python train.py --n_layer=9 --d_model=384 --n_experts=32 --experts_per_token=2 --d_expert=112 --d_shared_expert=0 --activation="swiglu" --moe_layers=[0, 2, 4, 6, 8] --router_score="softmax" --normalize_top_k=true --routed_scale=1.5 --balance_loss=0.00153 --balance_bias=true --router_z_loss=0.0001 --init_std_router=0.0223 --lr_router=0.000794 --n_head=12 --n_kv_head=6 --head_dim=32 --vocab_size=49142 --norm="rmsnorm" --norm_place="pre" --norm_eps=1e-05 --positions="rope" --rope_base=10000.0 --rope_fraction=1.0 --qk_norm=true --attn_scale=0.177 --tie_embeddings=false --parallel_block=false --init="normal" --init_std_qkv=0.0176 --init_std_o=0.0176 --init_std_up=0.0176 --init_std_down=0.0 --optimizer="adamw" --lr=0.00108 --beta1=0.9 --beta2=0.98 --weight_decay=0.55 --lr_head=0.00576 --warmup_steps=355 --schedule="wsd" --decay_fraction=0.795 --decay_shape="linear" --final_lr_fraction=0.05 --batch_tokens=[65536, 131072, 262144, 524288] --seq_len=1024 --doc_mask=true --z_loss=1e-05 --train_tokens=391400000 --steps=2372 --dataset="wikipedia_en"
Below are experts of layer 6 (counted from 0) of a mixture-of-experts language model. Rows are named router (the router's row for the expert), gate (a neuron's input weights, with its number), up (a neuron's input weights, with its number) and show model dimensions 0-127. Each number is 500 + 25 x the weight over its row's rms, rounded and kept within 0 to 999. Numbers have three digits each.
After each expert's rows: a language model's description of what the expert responds to; "comes after" lists some tokens at least twice as common just before its tokens as in all text. This comes from a sample of Wikipedia text that the model never trained on. Tokens count by the router's weight.

# expert 19
router:488475536483527478451538499504477485516457466480557493499484487487506490509488509557466459489487455508536434542483459494557515469520518452524446509538486462513464452487536506490543498475471522504490513485500483484539464502523533487515480538543508495449517501494471537541493538470496468492463461494517525519536514490481509497482488456516494483478556549502516511519493461470496518493549
gate0:547496527475509526427534516525539480509488469473511488488520495483494481512460522519513499530481483524531496514515480497520494467500535495511521491511458467493518519500478481459491521498480517507453513519484502507520541523471485512473515522466530501480463483499514523528484540507505511488515507453562491503478449522497521567508561509536483508478517530509519517508485483508505505509500
up0:531491532491511526483512515528522467499464488527516499487512518558514460550486493541510483533507476542473538546511494477538480505534495517497514488540482473450506512506481516502524488526495525481496542533481504549506521516477491493509473504461513545504469510516516499536510528490496478519501461443547510546506466530521485494545538493512491503478513512481505504537491502513497503480571
gate1:529502500540500511496576507493502521500506498502507509512510534512485545532535507537502517515486533510512434505502461517477548472500544412474483537491538511489501495457506471472494508476504471484489521498492483530505502500445534496486531487445469492506506508511461519554512522489500526489457508455498497490506480455507531490535489570487496512546508531522523482458476487524461484516528
up1:496479509528505516495525472476481501540523455507485467530467525465506467495461565495444473462492474487500512486538479473527508512541473476487485502501481477501493512495552515555533483493470470508492498485505524514536493511507531533535495520526531511501513525462514465514516474505523495507540479464550509505510482548504462514508534513469502506469532469454508489469497526508548560475504
gate2:540527515494535480463526462523505461454482476515524526491465498512491487500477494500493472540519474531509473511511528513536501513476465476545484514522512549520533505500472493473533518503506503472479460451493492525502459546474473501528490479459516494511513529524491525470483534496528522498496512502466511497516482523473447534448503484514534506476527488506524502496540491505504561481486
up2:506492469506506489473494489511458469495506465533491529497497503551512502478512509510496528488489466502503471520506520541537508463499483521509488510505489509503516480506451505490528510512516534525506490477461480455494469528511448534516509459417514475496514545504521521484520576488504520510465486482478511449450489490475488505484521467498507502482536510498506521498517507486516549523501
gate3:445540505492531488500466483481500472478530526510487476458500485486496507519461484488489462536497556498508513492487486464497522527451502511468502510518535452552515511582475485518541515538538486459470478509562504460517486492514496553504544485476527483520497487479475482519474517496522494514494526515517491483474506530510504483488508485531534499520480481524519520501464475481489525476482
up3:494427507481497521486506517451515510546530493512482465456492524479485511450436472498485505538499449489532515508536500453461513522505479510488508501496502522510495498492505490483460541457479530502523517483546534502519522536500505500486490501530532473490505489515506455516492544529507489468476503496527511497514500486479497501500501507541514477465496518472539536531470512503464436480480
gate4:488486499491480499488526544500458489495531487435519511506485539523470509464501491560489523508476530514508479504523496540503521457540515496471465464494471492509492500496532541516484494496492540519496505547436488493500491504518502511485585473484510489506525497508511487567484498526468488527490480509574525481491481533513479502530553532507519509530499510499515523518494525509505532511511
up4:501472517515466501464522550500475483497515528476493575537520505486485497540541457530466505502476533492482474524516533539518489488509515475458470506495498513497522539518490488478494488458509531504477489522454457528470493544508505511463505515515498514508501475536498503512489490499510494505561529499542509503484490512521461497530490476476454478542507491535494498501505480504517506479526
Description: Leading 2 of years like 2019, small numbers in table cells, and clause openers such as The, However, and , the.
comes after: "| ", " | ", ", ", " ", " (", "- "

# expert 16
router:485500521473483464479505486539502483519499535505511499497492485521471467471520520528510474520523472509544483515445453486517486459493534444508443486517468483502482460493522481505521542550484506496487495462507484479510461486512508458489466534489510509452488500502495558544471507459459506493495495481532581525509489476479490541451505481512498490504508502505543530511476478442482510516540
gate0:472507511468522517500512510481532497440501461506494458517516504487489524502465493476516479522541491514489453545471538437479509493474517456545522467465498477518465484459500476496494533495495497515492499490497468525550476487478528462468505542500515483450516503500503506536529516475485528496500490494553529528537482486510513462502466487515426497490520566494511512484508538499512561498492
up0:464485462496533501506487496521505497444490487492500494515527509507513541479511502478537496526489509501500484531460501432548516532465511483550526501496508474462482486462480515510481521493466498505538505462494453517534482505497521498469522526487471512452457548507493509499498515478475548495494519466548520506544496504511536486505484508501485504530487530497530528483497539501497525490469
gate1:477494451496491515458484500500511479539520500497527468552475476526464467502491525543544475502475525498521512500554522493526491517505519450469481470462557510523479493492484440489472468491553467528509519471504441494478499489517496507444480521497474501508476487527501501496477504513484503474508512471523525514499490459524473524509504456506522509508526481511524505480484502510554517517516
up1:466516539459498491460484486517524497483528493471483490504452485481478470542477500510504502502510497494524499502538519470499468483497484451499500503497508521486462504488515456475494487503499494534517517503509501526459482495512473473469522510490508498510451484537544543539510472466504487541544492488506495553533503509530505499518508481517516540509484472479456500487499474532558556491485
gate2:506497492491496476484500481481478473547508477530514490509528503498519479520445495497503483498476454493543461529511490518472510492472493518486467524506519537504458508534470494483539516471515485508516535508492512488488495504529503499533480533509547512520511483491544542479511510490492492520514489485552493504472534478547535528499493466527459493534538497491519490542487530482467476507467
up2:439485516476515511535496525453497492536546503505516487454499471522448484510543469506485527490505512495481507489517535470469505474483454491512484486512497488503442479542550490525489488494515494520527529516491479463523496527545461509475515449504472491507539517470478462521497509470495461494492527516512491448533523494453453483510495499492515524511526514495491539495509508535494522547540
gate3:488526531495487471504531503505505511494495493491512477487528503531499494520494488461526524509534491498521483531540479501524513464503487439526515471455500522515466482455504522502455521491488476501521544486481541488545469488515544493495516527520521467479464482483523513504484574473444536520518482454549533485511466478502459515512492508516468512542551513496509499519454524473507539515522
up3:496517507465496516507510480458522503500446506508515453483534507499512546480503485491475533523515548523488476501480541516507534505503481462525467487472491500502489469447510516479505498528489537499494500474481499501544463488486526448536534466475512500496468528526472521478534559473477527507464517447466502491472483447492475520513486522490495478528509520521514496520495516456512532486511
gate4:517509522481506482466537469522490538549512467510468501458485476460455523546501526503522501524511504510530493543485503508505510468520464488501459518470479522472458493545473501487510485485520516543510478527504559437501480490557513455522523453517518506508535515555511508509479523482485517493475509463491491513501501534494510511483535516539445471512507484473481518494499507508542514500514
up4:551460506508534468490542472529470482531502516501476526481526508503492481538517513480527545480474501512481480499467498481475505534489500477517493493469500494487515470502471485446495498517518505501495482533533502456498488476510481492506499508479512503489516512495496492527549538533502472479518474493491486491530504487537532557507499520543502441520536542444488509508500527547523517454514
Description: Capital first letters right after a table pipe, semicolon or of, such as | K, | T, | P, in sports and election tables.
comes after: "\n", "\n\n", "| Party", " |  | C", " % | ±% |", " | Notes |"

# expert 17
router:486499504474528485461513514499495495515481515482528488469504485495491482475504496498475491494502504497533490538501481496547494469526516404518480485475478490535483452484514516477492498476462494490469483492462485453511469483521536470500492491541485468480499467481472562501475528481510510495462464477526543516518519468527502546472502489515460497529554515505505533490471498447468553537546
gate0:477448512495498459469487480550498490488502518468465484527498516482466495519505463517497490523564517476522480437476483456498482528543514501475484483510522489569453512506506473502553495513426505498458491525543505493487479507519474478492512493503479518504491490503520466501485517517526495517517504503566521531497495512552525485489514486537451509530452475508486512538552518484498499553502
up0:532525488489474531486513512482528507552493507517530493516535483482476510528471483483478510511494470509453491520503477478525447463514496491497481488478509457533475483480544466458462551512518501451508506436465504542529471523491492521486491507521499513507438452506440470501513516431498510546484543471447544524469479468476480487537485484527562525473525481511504473500525498484520513475534
gate1:489539462486550507481516485500467511520520502483445489506478492521520497505517464511539493528541494502548476454493543493514467510503484455545480453517507560505471512499526487488541505509494527539480483478484496486487481488433527494473492472505497490500453508469558505494485527522477431496479511491501526491488468481505509499525454447500519525502491484542496501510506513495530480512537
up1:531486537507493456491545500508461484508503442484485470461474502521470533479496528458494486516470521507493482515515473472466509454518487506469533498517516477525489511510487514511500509548515510518504518540497563505489527458489531516508479484517523504499506499489481455536493475528465538456512483502585494486492505492501485433498516518542510549522456497467484518472552518469508501502482
gate2:476497468492448472488523522494495491559473509491483517474542503504472531519469485496500529522536489491530476491496529549449514484512526449503495492492519530510421476525537480493484504483503503547510493443509499509481505543507477489512501495467481511499511499526514490483521472466523479497504468485478509497543526482504474498488492538507459479513503548506493549486526514502490493504552
up2:516533503488500475470497473504505517521475482482509509489515518456506486512455515480475498522497505525508486523453497525476470451530468478501518435505545567495493491468537500529573504462503524532484475458488541512495493501480503494476503503486508520508447507522501492469512551504524445495503480425453510475519492505503503535503532467511488491487502528442475481510487525496462501480472
gate3:461477487545459550496532504510501538530446518517503538507527466478487507534506506487461477505502504518561460489510469459482527515514535507501484462509509493503517512550513499469465525472463487494535482491552527491525510527500508499477506504505517545454562493491489478535499520498465546493552528486472431500506497508514489509510496511462482505486490524518505513475500508543521460504474
up3:520492495443524475516499507496523461471572510502516463493490470504506470512520472531529483538474510475498523503488558549521469480486480502477498509527494489500511478493521521532457457497530487460463491519466484512482523488480475505497542478486517464527482506523485558509489523484530515523476517507520461528515482453480535469490517516468521504546517476497527490485527461516463489469535
gate4:510537489513480526474486524503533484523484500451533526491457501515526507517510515492488491504525515515506486475484502485516482478526471501500487492504504527480462525497480503496479504507497495517517485464505500477486502493482474451507468452489491497491529498522502469468477507501523478497478525551547526486476480487474510468472462483500513511531527492534500498492523494468529521485496
up4:523505473539522537509498540494537458492468482487500487469505495520451496478536510486528505508521521451491554490491519503482513506491493496485484546498527504476421529493522513470511491509490503502513495512456536496462513507487476546517499482527476520496497493516489483469458492522562510476431529475511505544507457520489474468492505479525575520467510505489538510528515487489444489461509
Description: Table pipe separators, divider rows and closing parentheses in headers and lists, such as ) |, | Votes |, |---|.
comes after: "\n", "\n\n", "0", "andidate | Votes |", "===", "3"

# expert 27
router:493481554487519485447536523500479491523472511473513468517493490497486512489485479541491465463504484478543465532461461468523527492540537495517460515505527491528452463491509492496514545480474484491470478478498504480531463503484529508504487501501521482426504470494484513541514510492478512505474477495520547541542512519504517527468493489528462470507519514515509548509473476467507550512537
gate0:524503504465489468468493493522474485541513504454478472493489529524536450502544525491489507477469501485513505540507464469500498511516486491473449508490465460525462469527512485500496506486481491574522483484526477544481546540493491523481482520539487491477488427536506495472489516479517496462495540486485520499501481495503545468514508520487494539481526475490453487494492531442479517493562
up0:518482463490536483499529542517450529503457492499465538492511456526499494479499496479524494513531488489503483471501481483491524543518495492539513506520508481506487458487509500544487506504467511452537490512527510506487547533490511476493480484444485512470513552499506517509543468506541519512496503501474515485517492523509525515491504476523515476508469562561512550465529466551475493512470
gate1:538483560526543503492498533507540497487474509474497494508543507491487532502466535504523498452491454522530490478506479526526495482522574511549488520501514510486491501492486512502471519551476524481444475495514458469496483496463514528505535503500511519484488524496550546502522532492537542501510514491504512503526480475497472534506498520521472481449473532498463510521527525492471499495519
up1:507453524488514499522511554463491496451502519490489500569479463493483467495499511504477493476509481480498568490529435500471538473557519508518498512485507485492469479456559507520512522522461492492507490532513489489484516535459493494507496509491533518515470496529523576529498495475500534516476443497494548535504506491470474555489475547537461492520512499503512504493509476518488486458515
gate2:472525502504484493508474544535518471494489511512498470518525462487487480499519482513505471471523493494499467547473454495537518511507486480454521504526532518515503516441520450493482467513520509501479508464478507500519518523533533484500459494474524491427523501527490536552484510452521481497485505494549593527523490525486514505498481488502506499478546486507502517487524519497523495510493
up2:467520483497512488508481503508505486507482538533512498534465459500512470481476479499438467489492534462485480506449473503546497517478479507457530485499568497528533508481527467550526503462470488503514493485488521496511517558476516482507452455485498535489549576490472481536482493477476499515500499505520543501522509525506495480541504498475485486528499497523502488482537473519526513551467
gate3:549516525485526480468492503489507490536487516461531511515485537518490510506479489505477480509506505463525519509496511496525543482498521472559490513509477480522505462516471465510504561464475498489496513516515531535514482536524522497496525465513518506511514498505518485495477482484506524530468519516497511536529521517484463458500468510507467505495486490505506515517520490446472469549543
up3:525489544520503522470498497503510486519504477489521535514507538518509532472462509471486482497491528479523517511514547510525518501496510497513529506504515510486476517520468478478498539497479473521486482500532534527491497531506517527470513475488491516510496499500477480478471513533486521523481540561508524517516541510489493448469433504482505543489479509522500478518539505478469493555543
gate4:525530503522476522498527498458517491465556499545509477539475473485534451488503470492506466513529474489484450488486509473579500492527501470562470499484483476514488514544509475524470492486495496518529513536494469528488516441505525488495472482513506470496519467490478488556468464504566505452518477476509499495529496494490481475500521477508495500496515528527539532516478490514505538510458
up4:486543492495462514551494549515444496515477499517513539530475487527501483502500528484489537489528532475471480469503471517453474505535515479478493508484527520523482505508516497501460500536530528498509505499498407480543487480492515519505468554539468448477512491483479455469511504484505495481513516556521492499525485494454466481520509567498476514481509541527530481500480511510474483493448
Description: Digit groups and unit words in statistics, populations and tables, such as 462 in 69,462, percentages, million, ft, km^{.
comes after: ".", " | ", ",", "% | ", "; ", ") | "

# expert 18
router:491497495519510509460506553512458517509506481515527494493484488513479484471494522521495485509508491493547463538462505471532502478530493438502456526526499492533485475485492515471537478506489489504485506475516487478514460465508542509497477547528498506457494491469483543510461547489499498478470496495524590502535492481459496499483492484562473494479515521511526532520475470473501502502540
gate0:516459519505501500508477509510529501496472489492534536544486503445466475483487436533481505513503518446443540490507480504523505484543507514491498524492491495531476499517535511515451493464495474516513533505511500468516481497454474496479485512520465519472527496526499458480496488498536502505535530497513483497479524537497503491517493454534475547524494488515463519508533497475488470486521
up0:541443447497498479522508505590513477477516477500535509488489518497483471535508512509486561497527525555525519522487530507501517506489468508533485521482500538507489469467498544508482473466440505494507490548525549475544493485475502512494484548469481521441486478528521483516492452532486474528509459514501513462489509479522492459501487473477545517518488502505487508499505561520483506518521
gate1:512494489505518511456503540523488532535521511493510517489508489474474512466514475503529473494486482501511506442540488481491452489604493477465486539508525495533492526499521486504509533483457495518475479475475497506529496523492488542465519514482509488452545502508484477510529561492520488487493514516499549493523495524497467514530503492500492475455527483484531499489532474517510472459538
up1:517515518464500507505468459508498516464498519488485499429506453506463484472519479491495501514465526472469502446559487498487497465534485459520503535496519488486478512477530552506450511529479483500520485546527509514472531563512520491518534523506533524477514464469529519475505485510533530544503513553504499490494498489485469535461493472496444523516489483564490518515537490519493508461518
gate2:486532496506518477493490454513519476471459512516461548516499489493517500507489510506544462509515509453486510541455488481465476505519475480517506488477476452522471524535469525458539490510481494507441484517531493532448486514519509487518496527482506548499478513503489461472480514510531467513482529542523517518521494483486484525471456514476511485479515517489486534508496503466506482462509
up2:543505482493472494499509503474535551526504496483555479543485518501468502512491494501488479477473488487498508487536529489518496486534513506532484531455519554516542494455508483490476516528489470493534550499515483484514509494478504514506521489500502490536471479494454526515519516496511498527502545508530482481486466491490521525507525480515491521502438455483495464543464507537493493517440
gate3:501474501469510485496545450527499494474520487514518499468495506506498509467490514507502495481522510487549474489494500506490507476508493517525503501523507515512511519483452538515531503512489516515466476531535478402487505490461523477535558530438549484487497514461498527478466529545484508546464501523555444516518475466498541490488470523522509503499496507467512469469491500511510482495504
up3:450557515535515509502551555493486512466475539468503533483519487479500495469506516480470473479480498506471524504499450534491479480467500492531521531509466494519489516520517521542516541508515510473533503504499488439521493478488482537482454503506474482505522540489530480534467466437534485515487499499483510478507479498491521511440498507531559520559547505490499484508513479505502506480503
gate4:494491493506500493440539464532492471521478513486488511466526526487518517510485491505496520480479456474504517492526475544480451490507545518498511510504497471482502536505522471503498514448505498517496480522492490521480528522486474463513458520443543515521482493521517472546516495483459507489464473514486442484551499477520497502515468449515512490507519540515561527505518530485503543493535
up4:449527482533511499489526498573466493504504497482539518448541502532500508534525468508472491497487447495530497510502473483505455537526470525492493507518471511501529503519536531497512516481480502492523488543496516494518523519470528453489504560479520529544461528508512487506517493495452553498505520492515474486514445525517473452512484455551527507474463502491492505528527474475516566493493
Description: The last three digits of years after a leading 1 or 2, in dates and seasons, such as 2-015, 1-996, 2-007.
comes after: "1", "2", "–", "′", " (age ", " (aged "

# expert 10
router:510499479450489486459533500510496506514490537492509501474474455492509500498494527508518473490501500500560464546484461490540504496520530481528446489499514465544486475496555506502468511460500482492468497493494467466495461492494499499518478533515506475429480474467485512539467543476495459503494485466503532550512492506490480516466508505513498486502536549497529501538467535486491552538545
gate0:476510527537502541486524487524472477457493546508502511467542487468485490510480501500484471500517495494528488517489529493521498481505495511500491496540473495502517534571514469536517470507490543482426510469558502534489479522495524512522492502538521497529483533498542507539492470503548503524502528509542492514476462496525472510529480439494485522442479514506482500495465495515508525487476
up0:504472530509493523519552510489459486501548504526515541453502473567442477542483507469523511519502493511457467500505507485513524500439489513512511529499483471509489512486516483538490485484466485495512477524508454477502491481482533512494536468520459465477494494458490492508451510456558498480501458502500518492492455514514483488519520513518465512504500520495500500498469508511501482464516
gate1:439517568466465521475523513526485537514434516490488496509483496496508472499455508479495492530519516545485485520468513511501548565497496449530458512538490495534502504522471520512498527500499469476486468493492530493488499504485503502540458512482513515496517497527486493468499519467518501490501448503506529496511529524502496493499491480514514507479516509486528512487522493524536484498522
up1:549492477518486410509480497489499468540519475530511484534508519494464516497467464504539504457472499496476502497531552513492460471511473499485497480458501481518489503482526514488510471492502530542524535462466473531497481489505492548472521499550462471496527532491483502507469487512528499521488532496519533489529533489514509502535445496474481472508490508508483497483525492513485517495479
gate2:494495518508483466485543463452463491466456513526485482475484487528509527496533463527486496502506483481519503504493537474469501502514504510527501612513492472529530492449470510471499526520455461495466457501523508489470519538483518461506521473519505443520513497508469499476515507488497504503487496505492520486533497455478503458495515554502483461493496498541475484503504491541492518504516
up2:551483478516491549501515445479515506472537506520483460497557495499473519508498498524560460499480501495513477528509520517462539512499534524508525545540484512489541484488474529501513555550524451531482487486496488471498515504512501495479510442505537503502500488470531473476487551499499502470503526493467497490542510487516499489542493540482495469491489469511468456496518499490472516557450
gate3:440462559505480484499579543469499513485391539537510533502471480469491495504504493510498502487505497481505483485526480483482471520531491492508510528516521476527452483490502487467468477523500465496534509517502499476508473490519503518511517438499474507498544478536459494452565504463528502536485504506514491525506455510505487520483503485492496518487497496502480505484494500513523516507511
up3:527486479461525495486500503471486540475443497512488497563514475551495517502539533498530507451538486490483462493519470493498498525509500526475514509480502502486474482473488499500490492529533468480528480505463486538489536499495481483506531541471482538470490515503490516533515492523526496472475504543496525479521475510481492518517500495476508457502503487506500521455493491462511518518525
gate4:482494508536518500497488490485503490528531481507469543538530514538485511489484512477515453512509486494542526498469505504530480503487514468513510488519515482507485538531519480463501513473498513519476480525484504488495496501501516524488524477543456515504492467476507494460481506518507507442492526468488472517540515513512503525495496532518499503515497507498500511471531499497515496510502
up4:492478511466519532468524492509482480537526488480468485534514543512541479533488492473535503518505478510497454487513502537491459493560493485504518490495526496556480484487519503530501497496517450507494519480427498500483498469481472540449510443504510467503446480483509497473538529507515509490489546492498527506520518434531510479511506495495475526522510496507507506507508490493479528494513
Description: Line breaks ending lines in infobox lists and tables, plus colons, heading equals signs, degree and prime marks, and non-Latin bytes.
comes after: " |", ")", " |  |", " |  |  |", "\"", "==See also=="

# expert 14
router:478492524445511503485511504505452516511477500482507473460498451523475483496494501537508471513498492508549454552514459476536494498543516446510477521516510468498478436500498503490509521507476467505485527488496461467525466478499530486495484519512503493440497482467486566543473487465486488483469467503520541509560497480471503538467509484534485495502522516510533568500485494467513509509527
gate0:525482502525454499441517517499546483498477501491500481503493507495503487480413469501481485507533452487512508493523490513523498482493519480516474477530486493531488494516537460507487547514462501520505477484498504527517504525510496490525502468458472477470536484520478504523499495519497459493496469518547489517500559467496524477513474502526443531496550541535532474494455524480510496502536
up0:503486453499520474484547477534501500528520533467497524467499475504491511489521522528525482526513471466455505511493466513535465522498493520480467471495474497507478447483492479525537520524461483499508510513484467487473503463518469495503478501490483521458509504496489549512462520535525476494493491523533527496537496517482485521474485510488502510471519475492489531515440485522504507509491
gate1:470490496493486520528502473531494491453494499506521494495486487538477501489534522477482497504457520491469510507508514495501456479504536490502486554498464479540461530514515478484449462503513532524471507486507483516507525531475504507523510506520481534467491462496473494527497471481506508490500502502496504529458488540487506470489445505508540524495462480511540557510477460463504492498452
up1:502484495493515549512488506479508524464475525508462507521529504533511495506468491485501510491493449455474505509492553469507508529480506496508501483520511501466529504501506499474476520502464492502490500537511475481490492472497504468476475491550455464530519539548443465508532493543502532487488448482483517511466473495571497501470522515495490527498484517543529477491552493522452525499505
gate2:501530512498468490463474507527562527506477461475499493494527493510489506469485525470492492494547476474565532476491468506522517524512537441547517425484504495494503549517521515477451496462491526488509489513501511477520541494512520508496534497495509495488575477522514483515501505519433519541497471441473543516501488513561482509510453517499485497476514522513481544496485542470454512539554
up2:497483461468503515493487488489479532523511474525524495522528469477498547493475510510512519483490496484491485507479473501491517498461487536456491514488525503490515460488475514508517491538497517507517489486482480440511468513436517488505479509514484422465480507434446501459522522525504486455505485490534506479473530536497510477537503532484520471541478520518514468521469503515511469513458
gate3:432471481535492519493481486527523492485502523495533487474502511476526517547479516480478481505471487487516448518474484515539521479522504490525513514454489516510493512523481521495484508464533479564512471478484495498519438462512485500478519540477514552492514499468501499494502496496497496528472561489513524522465503452520490529505453493516457527528534515483513502466496507471478507454506
up3:555484481499511510468500509494476551511511505492472530419493492530468493468517478495518507511508496493520520471476508485483516535470492532480497496493516534522465489471494503491515540473537487459494509498521496468452497444494486512504490520490505505453483466488495528552480491529534481479445487492487550485516538442504498511496467521526539468504515497510529517497443493508516473541497
gate4:487488476481491528487514517490519518509501499515508526511485471516484505507464478523483502527522495476507472448444497468513505500503485474489445524506478503507446494481481485541531548517487483514496516500535484524480475483483494453506488466521526486481501516457485475484500521445533472462511501502537533527528520473507464462553481524501497526500475545508491507512476511517515532523518
up4:458533477509524549524524477478495497527483487535490523489474460548466540511506523519488508525551500472478490434487491449509471497506488490490494493518503485507449515519501468537486511511497490470505524511482504501486525524456512486512501493470555466499496492479460501495496499482523561501537507488487533498501499496473474441539521515514511528510465518519490529492497524487471559507488
Description: Number digits and column headers inside tables, such as MF, DF, Conservative hold, Notes, Coordinates, scores and dates.
comes after: " | ", "–", ".", "| ", ":", "; "

# expert 20
router:485490480464494501412509494533489507529498499500522469475474455469520498503482481531511465499484476480532485529484513470497491488516513486495473499498506496510478465504504504480488511466517509520480458473534467448532494483488558469501499493511491522443499495482503540521473512490485521508470498503514506516488471491521488510457470468510486436475532515524505511505474487452503539527487
gate0:444467497505492495469518506505456498527425537496473471513496460479493503483532439528481511449472489487521481519505539495505467487503509490462467529551503511523527533513501471527500509478507532472492470496504535501543507501434497474499490483499525490502506470532536557504506577539499531487482513448506505511523495547528548477521523502484521486481453494516500532509520476489467543514499
up0:494494478493495469487504550473494529492425526499486500484467416524496486495547484553501476485486483502503521473523496489507517508484496469482501520530476480531518511541529503477511490472548539480512482515456511505490495462464535475528448502468477468511473469504508520483502497506529506487451500467496499487519496508505539464499514518487565468509461489506511525488541494490464510514481
gate1:504465493478485451501506523498493503539482514566502469482502501517487537516507549499499493519434507488517501512524488455511489512536485472540478509502522507547472497546467508493511445470489499493479475519501524505532503473540481536484523519499478460502505492507495497540485489510478485462526507509505516457491521539458507539521554517504473516540498486493489517525511475519505494459463
up1:528525480500484512536508485476491557470473565476470556505495503541508514469503478480482526509509482503487525509487440492507500457496511491522498489491521479525478509492501475521483552520538466489526514516499471510492481503502466497504487485504482499461451465478482474522486478529510498512485459518560518492520520452498518492496485477525536527494497506544546531510506450494485467488475
gate2:485518458490470451467521538500503520471476512489510488490474470516537481524523493474512504501463530499491548494482506467485475470509539465540480486483495497540468506503574536518477506513480470509500479487514488498507472476512481512474495510547445480497488526543522472465495477478533468519512553508515524492488474512489443521515472523508525482492507524529495475500520464524552520502544
up2:476491478478507435480490459517460509508504505491495494409492534466475526509448498503464507480496519496469523487476502494515460518520524468523470472524493483505524534508522511500500479421515494499568507519507505498490500505535443527494501486518438508491470532529553499470486551503524459458509513521528496502531512536507480545498489527543510510475520470515482490489491504513524498509506
gate3:474457531524491500517468513492496467509480501479513498460515506536487518540486480485519514481488476510480499501536478450490506449549474528486511490504500493524435499489482438493486528496464482513491510542476539488524496521482476492505507502516528531521517462525489530508487485500466482509532516469499507515526534457521527470544470508496462542473503506499492510509471466526459522484507
up3:490520498473512506508511499511514481529499489553538517495551480480465502538514485507541468490490503527481453502570482511527501541514454505504508486513494541560525502524467506516558480509528440531463467493512501520526516547523491522497487524530501528515520550511474471475461497501511552517442521492492522487490506464516494502499522455481464465479505469516486551508542524478581548505486
gate4:504481510497472528463532541519517523517468492502520494496525511507476502496475503488517492506522508484545464508512481508508530497480528452495523483503544531529494505498443497463492479526461434513480493520493513540479476518483480524515491487485531550425530458501494496524490545484478530470501500474506505514495484484514537494498462527532491557490505557599517550498537514505529508493489
up4:487513458512510493507508476522518488524490466496500495509511491467502524507489509500517519455457485517474476500509499543502481536494533557490522483508469509532505492511557500444490495450543463491494507452446482464492529480510519525507499492496494473522489532475451490476474495523550460538399541451456520503483508493475499522444542457481503447478502452525495490474496500493480517479525
Description: Punctuation between numbers in tables and infoboxes, such as decimal points, en dashes in scores, | before percentages, ° N, and (aged.
comes after: "0", " | ", "3", "1", "4", "6"